config.yaml
n_experts: 64
norm_eps: 1e-05
tie_word_embeddings: false
learning_rate: 0.00313
beta2: 0.98
max_steps: 6592
Below are experts of layer 5 (counted from 0) of a mixture-of-experts language model. Rows are named router (the router's row for the expert), gate (a neuron's input weights, with its number), up (a neuron's input weights, with its number) and show model dimensions 0-223. Each number is 50 + 15 x the weight over its row's rms, rounded and kept within 0 to 99.
After each expert's rows: a language model's description of what the expert responds to. This comes from a sample of Wikipedia text that the model never trained on.

# expert 61
router:59 45 52 70 41 41 84 22 61 66 50 49 38 38 43 38 33 35 49 73 67 52 47 29 46 78 76 55 39 42 78 66 80 75 64 75 67 40 30 69 54 47 72 42 26 62 44 68 46 59 47 72 56 71 43 27 75 46 63 50 69 37 37 68 63 48 57 43 60 34 68 47 82 63 55 70 38 23 63 65 73 39 33 54 60 78 55 72 63 70 34 68 51 52 57 81 32 41 48 21 61 41 57 38 46 33 44 39 67 37 54 65 25 41 31 48 46 50 41 35 49 29 61 79 35 45 49 32 25 53 35 63 37 70 72 30 57 42 43 42 51 50 55 49 52 61 42 41 51 60 66 47 45 48 28 45 42 43 52 53 65 47 38 74 77 42 43 41 55 63 42 78 61 57 66 31 54 66 31 51 51 37 55 44 44 72 26 42 32 62 42 52 27 42 62 25 38 35 48 57 37 61 58 58 49 93 52 38 37 45 63 57 50 66 27 46 53 13 65 36 70 74 80 59
gate0:47 76 73 59 39 41 63 52 38 51 47 54 48 31 21 53 13 56 69 50 47 53 71 54 80 60 14 50 51 30 54 71 56 48 54 62 55 54 41 54 49 67 34 59 92 66 44 53 69 60 53 68 49 52 49 59 28 57 53 43 40 43 45 48 64 61 61 59 63 48 42 60 47 44 52 56 60 52 41 23 49 46 50 65 50 56 80 55 41 60 45 15 40 54 59 27 63 55 46 28 36 37 11 49 55 63 58 69 72 54 70 25 46 61 18 52 42 58 49 54 73 70 28 37 57 44 53 53 49 64 36 38 68 68 66 74 47 30 58 37 83 46 65 28 59 64 47 38 75 64 40 46 59 62 57 49 84 57 30 47 29 51 54 40 57 54 69 44 48 67 52 55 26 37 68 50 70 26 17 62 29 37 49 46 37 34 50 40 60 31 26 26 61 25 46 51 72 55 37 71 29 40 42 39 65 46 69 38 56 52 58 30 86 64 49 64 38 65 14 46 47 92 45 60
up0:25 45 42 52 39 76 58 56 75 45 98 50 42 60 57 51 28 40 35 46 28 37 47 55 71 75 42 33 70 37 41 31 81 56 71 42 69 49 38 62 76 36 36 35 56 47 22 50 47 54 37 44 55 63 37 43 38 51 49 63 45 38 40 53 27 45 62 66 67 56 39 37 63 61 30 40 65 37 49 50 52 45 74 51 86 39 30 77 32 39 59 26 49 76 44 47 61 28 23 37 55 37 40 38 60 65 52 69 88 56 27 28 43 44 63 37 61 35 46 60 59 46 51 55 77 66 77 48 58 54 32 42 51 61 62 61 20 40 63 62 69 40 63 62 49 30 51 76 31 50 72 36 55 75 63 29 63 56 70 70 59 45 47 29 63 35 57 25 32 66 35 60 44 45 46 58 76 29 50 49 76 47 37 21 38 65 27 51 37 33 50 31 38 35 44 50 48 59 23 53 21 55 61 33 41 21 52 52 70 68 62 55 44 42 64 67 45 63 55 69 29 42 36 45
What it handles: Commas in running prose, ending clauses or separating list items, often followed by and, but, which or with.

# expert 50
router:49 62 61 45 23 41 65 53 22 68 53 50 46 35 31 49 48 45 37 51 62 82 57 54 46 62 64 77 44 52 49 56 39 49 60 54 44 46 60 50 24 45 57 69 63 75 49 59 48 48 41 76 79 68 21 76 70 47 60 62 57 30 45 61 61 73 76 57 49 32 61 34 43 78 58 43 51 35 62 42 45 73 28 39 44 84 51 39 63 59 36 61 50 48 81 51 52 20 49 64 42 38 33 55 75 87 78 52 69 44 43 50 65 40 26 16 40 62 57 45 53 51 38 59 61 54 45 47 67 54 59 37 40 19 60 50 55 29 38 53 47 15 26 37 45 31 27 45 66 55 58 56 38 53 62 45 25 57 37 71 66 73 24 67 69 59 60 39 55 62 37 46 58 58 70 55 47 56 45 71 30 48 36 48 49 43 69 79 55 75 01 33 59 52 66 44 65 46 20 74 56 46 39 61 41 42 34 40 35 48 48 63 63 65 35 48 41 15 36 49 46 68 51 74
gate0:61 40 45 48 37 52 47 34 73 50 41 43 49 81 63 17 31 22 38 59 78 55 54 51 51 28 47 43 74 51 25 15 10 63 66 43 18 60 51 52 68 56 57 54 70 25 29 72 52 65 57 37 49 39 08 26 35 59 53 48 29 56 42 57 62 62 43 51 55 23 53 35 56 46 52 29 58 43 83 31 49 54 60 47 57 53 52 58 32 30 53 52 42 69 58 55 67 57 52 37 58 60 41 44 53 36 49 64 54 52 55 61 46 49 42 33 52 37 75 35 51 62 43 62 62 41 80 34 37 59 58 43 29 46 39 35 41 55 68 46 36 45 33 61 43 32 29 45 46 67 37 67 59 48 74 17 42 32 32 52 46 52 35 73 45 78 45 32 62 62 38 28 61 59 35 48 45 48 57 42 24 48 75 49 55 28 65 66 72 47 69 52 56 35 49 44 07 34 70 39 36 77 46 29 11 55 72 41 31 44 45 70 55 41 69 72 52 51 60 50 15 43 43 39
up0:56 70 43 67 65 35 57 39 56 70 59 63 15 45 43 60 48 33 37 43 65 36 53 68 70 65 46 40 52 51 36 54 58 56 45 49 34 65 39 54 74 65 40 51 42 65 51 77 52 59 53 72 42 27 65 69 17 38 50 41 36 54 47 61 65 50 48 59 34 62 34 43 60 58 53 53 51 26 45 54 62 69 54 81 41 63 35 31 66 69 50 60 53 67 39 49 42 71 48 24 73 42 61 25 69 43 02 70 36 42 62 45 42 64 43 21 32 50 23 56 60 56 67 50 49 56 56 40 21 59 45 60 37 35 75 45 27 79 39 56 60 43 53 65 71 45 39 54 73 42 80 73 64 45 46 24 44 56 49 45 54 40 27 71 77 78 42 48 44 83 37 40 60 62 88 44 76 53 39 66 51 40 53 67 61 57 89 82 67 24 64 45 55 30 48 42 60 44 72 65 60 43 49 40 37 72 41 24 44 54 59 75 38 43 44 45 54 33 30 48 59 44 66 68
What it handles: Commas, and, & and semicolons joining names or items in credits, lists and tables, such as "Jim Peterik & Tommy Denander".

# expert 34
router:16 51 43 50 64 50 62 64 69 67 15 39 25 58 46 49 56 44 38 72 50 69 46 66 51 56 75 41 29 45 63 62 41 47 58 55 59 52 44 54 36 43 64 52 37 41 37 52 53 42 43 51 42 67 45 71 34 43 50 40 62 42 52 37 59 49 57 44 04 44 72 62 35 52 61 67 36 70 50 51 71 45 64 49 61 40 56 44 60 61 42 39 56 60 28 52 45 44 49 40 58 45 58 33 15 27 24 64 62 44 68 65 52 57 34 84 36 54 80 78 00 41 48 59 47 62 56 45 38 57 52 50 41 36 49 48 48 52 61 53 58 45 53 45 38 63 67 39 45 56 09 81 67 63 61 56 39 64 49 52 62 35 58 47 48 01 28 37 52 46 54 66 34 48 39 82 15 51 20 61 53 46 61 47 44 31 40 51 71 47 30 77 71 61 68 51 54 64 56 40 36 60 46 54 44 23 62 35 45 55 41 66 40 56 49 30 62 12 73 95 53 49 68 30
gate0:65 73 74 53 72 39 36 35 26 62 47 43 50 51 57 99 35 46 47 55 50 36 29 68 58 63 68 32 57 37 33 70 53 29 40 38 83 42 33 55 50 40 63 61 60 49 56 42 47 41 55 42 73 50 37 50 60 64 48 59 27 36 50 25 44 78 71 67 53 62 70 76 59 41 69 58 40 62 48 24 24 55 72 36 47 38 60 32 75 26 57 52 64 31 84 53 66 36 54 38 34 30 20 35 48 52 51 41 49 71 58 59 51 49 48 44 73 31 46 56 53 37 49 32 59 41 66 40 58 55 33 50 56 71 38 52 82 60 77 49 32 62 52 47 41 50 72 22 43 22 28 52 57 43 64 51 39 47 26 36 08 47 71 45 71 58 61 73 29 79 45 55 61 39 59 36 29 39 46 63 53 70 54 42 60 54 70 30 46 42 58 62 47 27 29 25 46 25 47 36 54 43 67 23 55 64 61 40 57 56 49 65 87 30 40 63 34 48 45 45 45 74 46 59
up0:10 34 43 62 29 70 67 69 72 36 53 52 41 41 55 09 59 55 67 44 44 61 77 41 57 45 24 63 31 56 63 46 48 66 62 50 14 49 56 55 29 57 35 34 42 59 63 54 61 49 28 47 37 67 48 46 67 47 39 34 63 57 56 77 62 49 34 52 55 44 37 37 66 58 32 41 56 38 43 58 95 30 30 62 28 41 54 66 19 71 63 58 42 63 26 49 22 66 60 91 58 49 69 56 37 35 43 41 45 52 34 48 38 61 72 49 44 84 36 44 41 49 55 45 40 81 56 60 54 43 52 30 63 48 58 60 20 27 24 47 61 40 40 82 60 31 25 50 44 53 79 54 28 48 53 37 72 61 65 47 99 32 47 53 48 40 42 49 69 22 55 29 36 55 39 45 69 52 75 40 66 39 47 43 49 40 54 70 70 65 37 54 51 77 57 67 49 64 56 49 55 61 39 60 62 51 43 65 31 42 59 42 25 52 45 55 60 65 53 48 63 31 43 41
What it handles: Final two digits of years after 19 or 20, and numbers in tables and sports records, e.g. 19-71, 19-95, 1830-s.

# expert 58
router:38 68 33 38 34 45 48 57 63 22 58 63 53 36 71 33 25 36 53 64 53 80 27 49 38 24 59 78 60 51 55 43 33 48 39 41 36 19 30 46 27 39 50 58 84 47 49 48 53 51 54 51 33 55 64 18 46 53 67 47 58 75 40 57 66 29 93 58 60 48 60 40 50 39 36 38 50 56 49 48 36 51 53 47 35 48 54 67 57 53 42 54 55 34 58 54 46 40 39 58 52 81 24 57 63 41 33 34 63 53 44 72 59 27 48 52 63 33 44 71 55 54 24 56 73 16 65 34 42 49 55 32 45 04 44 50 56 39 25 44 68 59 44 57 47 45 43 71 41 63 58 63 46 64 62 62 46 61 32 50 41 80 64 53 92 53 42 24 88 55 33 58 47 19 62 55 56 34 24 31 40 69 44 46 59 41 38 66 66 63 23 50 43 58 55 47 40 68 33 34 58 34 69 68 56 33 70 54 49 33 79 68 30 52 50 35 07 50 47 44 56 62 66 37
gate0:32 29 27 34 24 50 22 83 44 40 48 21 38 58 58 32 41 42 70 51 44 63 48 44 42 41 46 48 38 34 36 58 31 60 38 35 64 80 55 46 24 36 78 43 39 27 50 56 80 34 43 67 54 61 52 43 51 38 41 69 58 45 45 57 51 36 43 73 46 66 40 44 61 74 61 71 58 45 41 51 58 76 47 57 66 85 58 76 39 12 53 49 44 49 71 72 44 48 61 38 68 35 58 49 49 37 72 62 27 24 69 34 35 44 70 38 39 38 61 68 73 61 40 45 55 31 38 33 54 57 48 27 53 50 82 28 46 85 54 39 43 37 45 56 57 77 42 54 72 53 37 86 71 80 49 56 27 69 18 39 43 56 42 37 27 19 61 53 66 35 38 43 46 58 25 32 72 61 64 66 46 58 55 70 56 41 38 40 38 61 63 51 54 47 59 51 39 35 37 65 55 75 55 36 36 43 50 55 39 48 29 69 48 69 38 35 44 37 49 25 63 48 28 67
up0:58 61 55 58 51 49 64 34 50 47 79 72 60 36 37 58 91 61 36 39 80 51 53 23 55 40 74 59 38 45 52 45 78 34 71 59 24 36 60 69 64 66 35 46 54 66 48 32 57 55 56 36 58 42 64 56 68 66 34 23 66 40 34 55 52 53 57 26 52 61 73 62 25 25 59 36 33 48 56 36 55 38 56 48 33 07 56 35 54 85 43 51 33 45 35 28 55 44 45 62 46 59 56 55 42 59 46 38 80 68 33 68 77 61 41 55 50 68 43 56 48 25 56 73 50 56 63 57 47 41 50 64 45 48 35 61 37 23 39 64 47 60 36 50 55 39 48 48 44 53 59 17 37 05 30 41 71 36 70 50 83 44 37 79 54 59 42 34 28 69 57 71 59 47 62 80 18 41 46 47 36 47 56 28 43 45 69 61 48 43 48 46 42 61 35 66 49 59 55 36 43 45 24 73 72 55 42 47 51 67 62 53 60 21 73 50 30 62 40 79 44 51 86 51
What it handles: Consonant-heavy pieces of Indian, Arabic and Hebrew names and places, e.g. Kaz-h-agam, Sulak-sh-ana, Kap-oor, Id-l-ib.

# expert 8
router:60 42 42 36 69 46 58 69 21 34 73 35 57 42 50 46 46 36 40 38 43 60 63 46 47 81 59 67 60 59 56 67 55 69 65 51 66 57 67 25 35 40 56 28 49 40 36 56 62 64 43 66 62 32 61 68 49 19 62 71 50 36 72 55 46 28 92 27 66 31 32 55 41 52 42 35 34 34 57 41 38 38 30 51 63 58 27 65 57 77 57 71 58 57 59 41 35 19 43 70 46 18 22 45 65 62 76 48 30 35 57 17 56 44 46 32 44 36 46 51 49 71 91 63 48 38 20 42 49 39 50 59 33 61 57 47 42 57 47 60 76 67 59 71 53 37 57 45 61 52 43 35 49 67 41 30 32 48 46 48 16 73 62 68 57 49 31 57 41 60 16 56 49 39 76 45 70 71 53 27 64 45 58 32 33 41 50 45 27 24 53 59 77 40 57 77 70 17 39 41 25 55 43 43 58 57 30 37 51 56 50 56 40 49 38 60 63 70 64 40 49 30 46 61
gate0:87 32 70 43 51 78 12 26 37 49 54 60 27 23 32 44 27 67 44 59 46 44 59 49 50 48 65 63 50 73 80 43 20 57 40 55 57 52 54 61 77 41 55 39 39 48 63 31 44 20 26 61 49 47 52 59 58 64 29 61 47 99 45 28 69 23 43 49 51 26 59 46 36 50 52 53 47 73 52 34 63 57 39 62 56 59 60 51 32 74 50 28 80 36 65 48 38 59 40 54 55 15 39 58 54 60 55 55 50 49 63 35 67 51 67 49 16 52 57 63 45 13 38 40 46 38 58 74 48 40 47 60 54 37 43 58 39 65 42 58 36 56 62 37 24 74 38 52 67 47 35 39 58 35 39 42 29 14 65 35 49 62 76 24 49 39 55 46 46 57 66 45 31 32 59 46 46 51 60 40 52 39 46 38 65 58 66 47 50 42 52 64 55 24 62 38 57 32 54 71 62 70 33 79 63 33 23 51 63 66 69 50 47 58 29 70 32 67 55 77 36 69 54 72
up0:59 51 72 53 54 69 39 38 37 41 59 77 21 38 42 52 16 61 25 63 57 40 54 55 57 39 75 69 61 58 62 44 34 55 39 56 72 56 51 46 47 34 54 37 37 73 69 28 62 24 41 59 47 27 54 57 44 73 32 64 36 99 43 31 56 30 51 54 52 28 55 38 34 47 54 50 53 45 50 34 61 56 45 59 72 34 53 61 35 71 57 44 72 28 62 40 58 65 48 69 71 14 26 59 51 50 38 59 60 50 63 45 61 45 68 27 18 63 48 52 28 19 56 46 45 51 44 45 46 48 54 49 38 37 50 55 42 45 41 66 41 52 55 48 30 90 38 50 74 45 19 47 53 25 37 41 51 15 68 46 23 48 81 35 39 40 71 44 49 74 56 30 39 34 35 45 54 63 47 41 59 38 40 34 48 49 73 52 47 50 55 58 53 34 53 39 42 38 55 43 69 45 43 78 66 18 36 69 59 51 80 70 68 59 31 67 32 82 43 84 45 59 59 71
What it handles: Colons ending field labels in infobox-style lists, such as "Professional debut- KBO:" and "Postal code:", plus table pipes, slashes and clause commas.

# expert 41
router:49 61 50 43 41 48 64 34 53 61 46 73 40 29 47 91 40 48 39 45 43 71 34 68 49 72 36 52 89 46 64 41 32 62 37 54 65 39 43 46 42 56 47 65 36 29 52 38 67 97 56 35 35 68 42 63 47 38 52 39 55 61 45 65 56 43 53 44 67 33 36 61 49 75 51 56 67 49 66 57 63 52 71 56 45 22 69 44 49 65 64 45 62 54 53 30 60 45 53 57 59 46 57 34 37 50 45 76 18 35 45 60 38 54 23 51 56 42 56 20 30 52 66 54 54 55 41 57 52 73 67 45 61 13 50 38 53 32 42 42 60 85 34 34 61 48 75 89 72 49 61 45 30 44 26 53 36 66 52 41 46 83 65 61 86 56 52 63 36 57 65 35 24 66 36 52 58 10 57 60 56 49 60 49 53 69 64 48 44 61 23 51 22 47 38 43 67 38 19 56 57 48 67 57 56 74 29 49 71 39 46 64 36 51 35 75 30 70 36 70 49 66 17 50
gate0:17 59 64 32 21 36 51 42 43 43 50 68 61 43 29 46 59 19 18 64 90 51 16 65 51 60 25 61 33 69 71 53 54 75 33 65 60 38 53 44 34 54 54 63 49 57 73 51 41 84 41 71 55 55 62 28 24 50 71 37 38 64 65 83 57 83 62 64 41 32 60 31 28 28 29 48 54 30 56 38 76 55 55 48 27 57 50 61 62 52 24 63 60 50 60 42 57 64 59 59 14 51 59 55 55 36 65 54 34 38 39 47 58 69 39 36 52 21 52 46 57 32 42 46 35 56 63 60 52 55 55 71 57 36 55 64 59 63 35 36 39 33 62 29 55 73 33 62 45 54 69 55 47 42 39 48 51 42 39 41 41 83 47 75 54 45 44 25 54 32 39 23 43 50 46 41 58 24 60 75 62 88 64 56 47 21 46 73 29 51 71 56 27 48 52 44 68 45 28 85 41 50 49 62 45 44 26 45 62 63 68 55 43 61 52 64 64 53 32 45 53 60 48 49
up0:68 55 21 58 36 77 42 88 51 48 60 31 56 60 60 55 47 48 53 24 25 53 53 56 28 48 59 38 64 23 36 37 39 42 65 44 24 80 45 82 52 42 71 47 56 50 40 50 65 20 68 71 61 42 48 40 62 43 33 42 66 48 35 22 50 12 18 39 56 51 53 59 49 55 62 59 64 66 26 79 75 40 31 45 56 56 35 65 38 39 61 46 45 48 35 87 42 43 40 29 77 54 64 45 41 49 52 01 51 45 61 65 28 14 60 76 47 65 05 68 43 50 63 46 49 56 30 48 39 45 45 58 37 48 57 53 51 49 72 64 62 60 46 70 59 40 56 19 47 51 50 35 47 44 47 35 63 46 35 58 64 32 32 49 53 53 39 53 26 37 37 85 55 58 64 62 31 62 68 31 33 49 53 58 59 55 40 62 60 52 42 29 58 46 61 61 28 35 80 56 50 25 54 61 49 51 43 45 50 53 72 45 31 44 40 62 63 26 72 62 40 36 57 71
What it handles: Month names, day and year numbers, ages and coordinate degrees in infobox fields, such as Born: September 25, aged 71, 45°54′.

# expert 55
router:58 34 46 77 51 57 22 61 06 52 12 33 35 39 26 51 54 41 54 61 25 55 60 47 46 17 71 31 38 44 26 43 09 48 35 62 52 43 73 71 61 46 63 36 50 61 32 27 59 33 63 66 78 58 31 54 51 58 41 34 41 46 76 47 46 45 36 70 48 48 27 32 49 64 40 57 21 11 22 66 20 38 66 45 67 42 53 45 55 66 53 38 54 59 32 57 30 40 38 38 46 50 60 60 41 55 47 35 53 48 44 70 49 45 58 52 68 47 47 50 63 41 56 42 49 39 36 51 45 67 82 37 41 38 42 40 40 34 60 73 50 36 61 58 71 58 57 47 48 54 70 29 34 45 39 41 56 39 57 67 28 63 49 34 47 58 32 62 38 40 55 69 59 50 66 67 44 67 62 45 42 49 17 42 38 50 29 54 26 69 66 64 19 50 40 34 62 35 24 36 50 26 57 36 45 38 37 43 41 48 63 47 37 41 87 79 23 26 56 27 54 77 71 47
gate0:37 22 48 30 28 48 62 66 22 68 30 55 31 44 61 32 64 39 43 39 50 62 33 27 62 24 60 46 94 56 28 32 60 57 75 37 71 56 49 42 52 50 44 40 63 50 68 34 53 78 21 77 48 42 88 47 58 47 46 24 53 47 57 60 32 40 73 75 47 37 62 45 38 57 69 38 50 50 32 35 23 60 34 35 47 58 63 39 52 53 57 43 39 55 29 74 42 55 16 63 41 44 75 67 40 73 34 55 48 45 66 73 32 45 58 44 10 56 48 47 49 77 51 60 44 39 38 45 42 47 42 29 62 50 63 73 52 42 49 23 43 32 75 49 46 48 52 72 67 40 53 55 46 37 47 62 45 36 41 59 69 43 64 62 38 63 41 62 56 56 45 64 59 55 53 55 43 75 43 50 10 46 25 61 72 37 43 41 21 23 48 52 53 44 44 75 41 47 62 57 69 42 55 34 73 18 48 46 38 99 62 56 33 37 47 52 23 58 47 27 47 51 46 38
up0:43 46 45 18 47 42 40 52 49 72 59 58 59 30 51 78 11 63 56 92 49 55 08 49 62 33 70 50 92 87 43 41 67 69 90 36 56 58 47 57 24 45 40 68 51 77 50 51 03 62 39 51 46 53 48 71 71 36 51 28 73 51 47 44 67 39 44 53 68 44 42 39 58 72 63 48 44 62 27 47 49 55 54 30 64 42 61 56 51 59 51 35 52 30 49 51 34 52 65 54 73 61 56 41 63 59 42 29 23 36 54 61 67 54 47 66 40 68 30 62 11 77 58 32 58 41 48 50 39 59 82 41 70 59 43 61 63 47 34 49 41 14 54 73 56 51 38 63 40 58 59 42 53 47 44 60 45 32 64 44 49 32 33 61 51 60 56 78 59 72 36 47 48 41 60 46 48 65 42 68 36 37 75 50 31 56 66 40 43 53 64 61 43 39 51 73 40 45 42 57 58 27 33 28 53 70 36 59 28 48 55 81 66 46 45 49 44 77 52 52 53 68 44 40
What it handles: Function words, mainly to before verbs, plus not, would, can, by, with, as in what to do or born to parents.

# expert 12
router:62 89 39 71 64 41 37 80 45 18 27 31 43 51 46 79 63 43 54 56 50 51 43 31 37 53 72 83 34 38 49 60 44 50 48 81 49 42 67 43 68 54 61 37 37 64 45 38 68 29 74 49 58 63 44 36 47 44 42 51 57 41 29 40 62 84 16 61 73 32 50 53 74 65 45 66 49 52 53 49 33 29 65 46 43 26 36 65 58 59 51 43 49 46 68 64 43 79 42 65 26 70 47 76 37 49 45 42 65 36 57 25 58 54 35 47 69 86 33 74 65 36 83 61 38 55 69 32 39 65 38 22 34 60 22 60 42 61 51 60 37 58 78 47 58 64 38 53 57 43 48 43 48 46 38 50 24 40 54 64 57 45 42 67 49 21 52 31 68 45 58 63 66 61 45 47 81 39 55 38 60 45 51 46 45 68 72 57 65 27 66 70 17 64 30 33 31 31 27 55 37 53 62 46 42 26 50 39 61 64 48 44 53 37 47 31 32 47 50 39 41 60 76 26
gate0:54 54 44 51 44 56 45 63 47 40 36 70 59 58 54 55 33 66 35 49 59 48 65 65 79 82 61 63 27 80 46 60 25 36 55 56 58 69 43 63 34 32 45 47 58 63 62 47 55 47 37 57 46 52 58 54 61 47 65 66 13 45 33 40 56 77 58 42 41 56 21 50 33 70 23 51 51 61 33 50 49 48 65 52 83 56 61 33 52 29 54 50 29 51 38 40 37 53 41 50 58 35 76 44 77 37 61 53 08 71 52 30 70 59 49 67 26 37 69 36 60 34 56 45 67 42 60 77 36 40 61 50 56 48 35 58 39 37 53 81 56 49 15 34 67 81 52 61 62 66 61 44 43 40 34 44 78 65 66 47 40 21 41 31 74 47 63 36 52 45 56 51 67 37 55 64 44 52 37 52 50 29 59 48 66 53 55 50 68 63 59 57 45 50 79 32 36 56 66 53 57 47 47 74 42 68 43 99 74 66 82 42 57 71 60 48 28 57 19 56 52 88 68 29
up0:62 33 35 56 56 51 42 47 57 51 11 46 56 53 44 56 52 62 33 55 51 62 58 66 66 56 44 59 63 72 53 67 33 49 56 55 45 45 33 55 37 32 43 61 53 53 65 39 59 25 45 46 57 48 69 49 71 33 56 68 34 60 42 46 45 87 68 38 54 41 28 48 18 47 49 36 60 41 28 60 35 64 70 52 83 52 67 65 52 61 56 54 27 70 49 53 42 28 46 60 61 25 40 52 71 45 58 12 26 45 22 31 41 60 56 57 24 43 43 38 49 48 53 58 68 67 56 61 58 62 95 56 43 50 40 72 44 31 70 78 52 40 36 42 81 70 45 64 62 49 83 66 41 63 57 38 94 77 54 47 60 15 40 42 50 27 63 46 37 69 35 49 62 38 49 79 50 55 39 53 54 29 48 45 50 39 56 67 69 50 57 77 41 37 64 55 42 60 60 62 65 63 67 49 61 49 43 92 88 59 63 40 74 56 63 35 40 38 26 43 44 63 75 28
What it handles: Quantifier and comparative words after an article or preposition, such as other, more, most, many, both, several, often before than or of.

# expert 42
router:43 44 65 24 81 39 58 37 80 64 42 55 55 48 38 44 59 44 88 57 49 61 52 62 61 26 47 47 80 53 36 38 41 44 37 45 68 60 44 36 27 52 19 83 32 56 59 47 63 21 19 51 57 59 48 61 44 50 47 46 57 52 32 58 50 40 86 43 48 42 57 33 30 46 74 43 46 78 66 48 33 51 57 48 60 70 57 64 50 45 74 50 61 73 73 39 49 91 56 71 48 56 60 45 72 52 36 50 31 47 26 63 61 53 46 40 39 52 49 71 45 64 43 47 73 19 68 39 39 64 43 28 48 67 52 44 68 32 58 38 26 13 34 64 31 56 37 67 44 41 72 46 48 70 29 61 66 39 60 53 07 31 71 28 54 55 41 67 51 39 24 56 63 14 68 48 42 63 32 42 28 30 40 36 54 36 35 73 40 63 49 41 48 58 39 51 65 34 64 35 48 63 54 67 49 30 34 64 37 57 26 54 36 50 54 43 28 73 44 42 61 34 70 50
gate0:82 35 78 70 48 60 49 49 52 69 51 45 50 60 34 60 58 47 71 54 73 41 22 60 54 11 50 54 47 48 37 59 41 65 52 29 62 73 28 63 43 42 38 44 33 64 59 54 64 34 30 31 39 66 56 39 61 63 58 59 42 44 55 80 27 57 53 67 48 34 79 46 47 49 41 19 36 50 25 36 34 52 40 66 54 48 44 67 55 46 72 37 49 43 31 62 81 33 86 87 50 32 24 29 73 70 88 35 37 33 58 48 15 23 53 48 32 53 56 62 36 71 63 38 39 40 60 37 48 45 64 39 51 70 75 66 61 26 52 56 54 79 80 62 33 57 56 45 52 64 44 54 44 67 47 48 73 60 50 62 51 53 58 36 43 30 28 54 44 56 49 41 48 34 29 39 40 39 39 31 51 08 78 42 27 45 22 44 57 55 63 45 50 76 53 57 12 66 45 43 41 50 61 54 60 47 54 61 54 46 50 60 53 25 58 50 49 53 45 75 56 60 60 71
up0:34 40 11 39 55 44 47 68 45 51 50 42 42 54 64 53 35 50 42 44 36 34 62 57 39 81 55 47 57 50 41 57 45 47 64 42 61 41 79 44 56 62 70 41 46 24 44 51 27 58 43 68 50 08 51 72 53 45 57 26 65 62 81 17 52 54 45 33 46 50 41 55 55 40 60 58 49 41 52 62 61 49 65 54 43 59 50 42 36 62 57 50 63 43 53 60 34 22 21 12 59 57 72 41 42 29 45 31 44 65 44 38 66 84 66 55 80 48 63 49 77 25 57 91 62 51 47 56 50 54 60 62 57 51 52 30 41 82 28 76 35 45 62 43 88 63 37 67 53 49 48 37 46 47 41 52 30 54 50 45 55 57 29 81 41 69 56 42 46 47 48 65 57 61 68 61 60 38 47 76 73 94 41 46 58 56 52 59 28 60 60 49 80 30 43 49 78 40 47 47 43 32 34 66 43 21 69 53 14 63 49 48 38 58 64 71 31 22 70 36 29 45 68 52
What it handles: Short middle word pieces inside foreign or unusual proper names, often after a capital initial piece, such as G-hen-t, G-eb-rhiwet.

# expert 10
router:65 75 55 83 31 59 41 70 54 42 26 55 46 64 64 36 22 57 35 46 30 69 43 42 32 82 56 48 45 52 67 46 23 65 43 57 47 37 52 27 59 54 49 39 70 31 26 51 55 46 45 75 53 44 34 32 38 60 38 51 47 92 76 43 52 32 47 50 51 62 73 53 39 62 31 46 52 38 64 39 34 50 16 34 45 47 62 53 43 62 42 41 41 46 37 77 61 52 37 45 45 70 27 44 51 38 47 58 42 38 17 61 57 26 52 52 78 47 51 31 65 52 34 36 68 23 29 41 79 38 51 59 42 45 41 47 37 56 65 71 41 43 52 51 67 36 30 42 57 43 51 39 15 45 62 49 36 63 38 66 24 57 32 65 70 30 38 83 59 42 22 52 51 40 80 42 14 75 46 23 29 64 43 39 44 65 39 74 57 56 38 48 49 35 78 63 83 55 72 79 50 47 67 57 47 37 46 43 20 60 72 55 41 42 42 49 62 23 60 49 57 36 44 49
gate0:27 54 60 27 50 76 41 54 51 42 30 34 32 71 63 39 64 56 72 17 00 50 48 69 27 42 48 32 31 25 60 42 50 47 30 63 56 59 42 53 68 36 47 48 54 22 31 51 44 51 42 80 56 65 65 51 47 74 36 48 62 34 52 48 49 62 53 46 61 45 40 42 59 32 40 40 49 66 29 52 58 63 22 43 44 32 51 59 34 37 52 46 54 47 67 44 26 36 22 56 58 41 52 62 71 24 23 52 52 70 44 80 47 54 45 86 66 40 69 51 59 57 52 60 57 36 43 39 34 31 55 34 52 56 45 47 35 59 63 55 71 51 32 51 15 50 50 33 47 54 57 50 17 51 58 48 63 83 63 66 51 27 49 51 57 48 48 71 48 44 54 52 74 26 33 08 61 38 42 32 48 65 62 55 69 69 36 34 22 41 59 83 58 52 48 49 62 62 36 64 75 54 75 67 30 53 52 62 50 64 49 87 30 55 26 49 60 54 35 24 36 49 29 26
up0:47 49 74 64 29 47 56 55 44 81 52 47 37 44 49 36 26 70 45 52 39 77 57 56 22 39 35 79 40 26 69 53 33 49 45 33 33 64 58 36 28 49 46 36 32 73 46 36 53 49 58 65 37 75 43 55 59 38 39 60 66 35 28 65 31 51 83 49 49 59 47 54 46 55 39 56 55 46 63 33 54 22 66 28 25 83 27 48 55 50 48 39 58 56 40 85 23 56 26 74 50 39 32 46 29 67 59 42 59 47 67 55 79 57 53 61 42 49 65 50 48 42 28 53 52 15 71 62 55 52 72 38 44 46 69 24 51 32 30 48 52 51 47 46 61 33 27 23 56 17 62 62 44 58 34 42 73 59 60 29 51 52 53 25 40 46 55 52 26 64 38 65 61 74 67 45 52 58 77 86 45 18 40 83 53 43 38 37 51 59 68 56 60 41 34 63 55 58 56 57 61 57 69 21 35 27 43 79 51 60 43 53 40 31 40 76 52 88 55 52 39 42 52 51
What it handles: Pronouns I, You, We, My starting clauses in song titles, book titles and quoted speech, e.g. "Everything I've Known".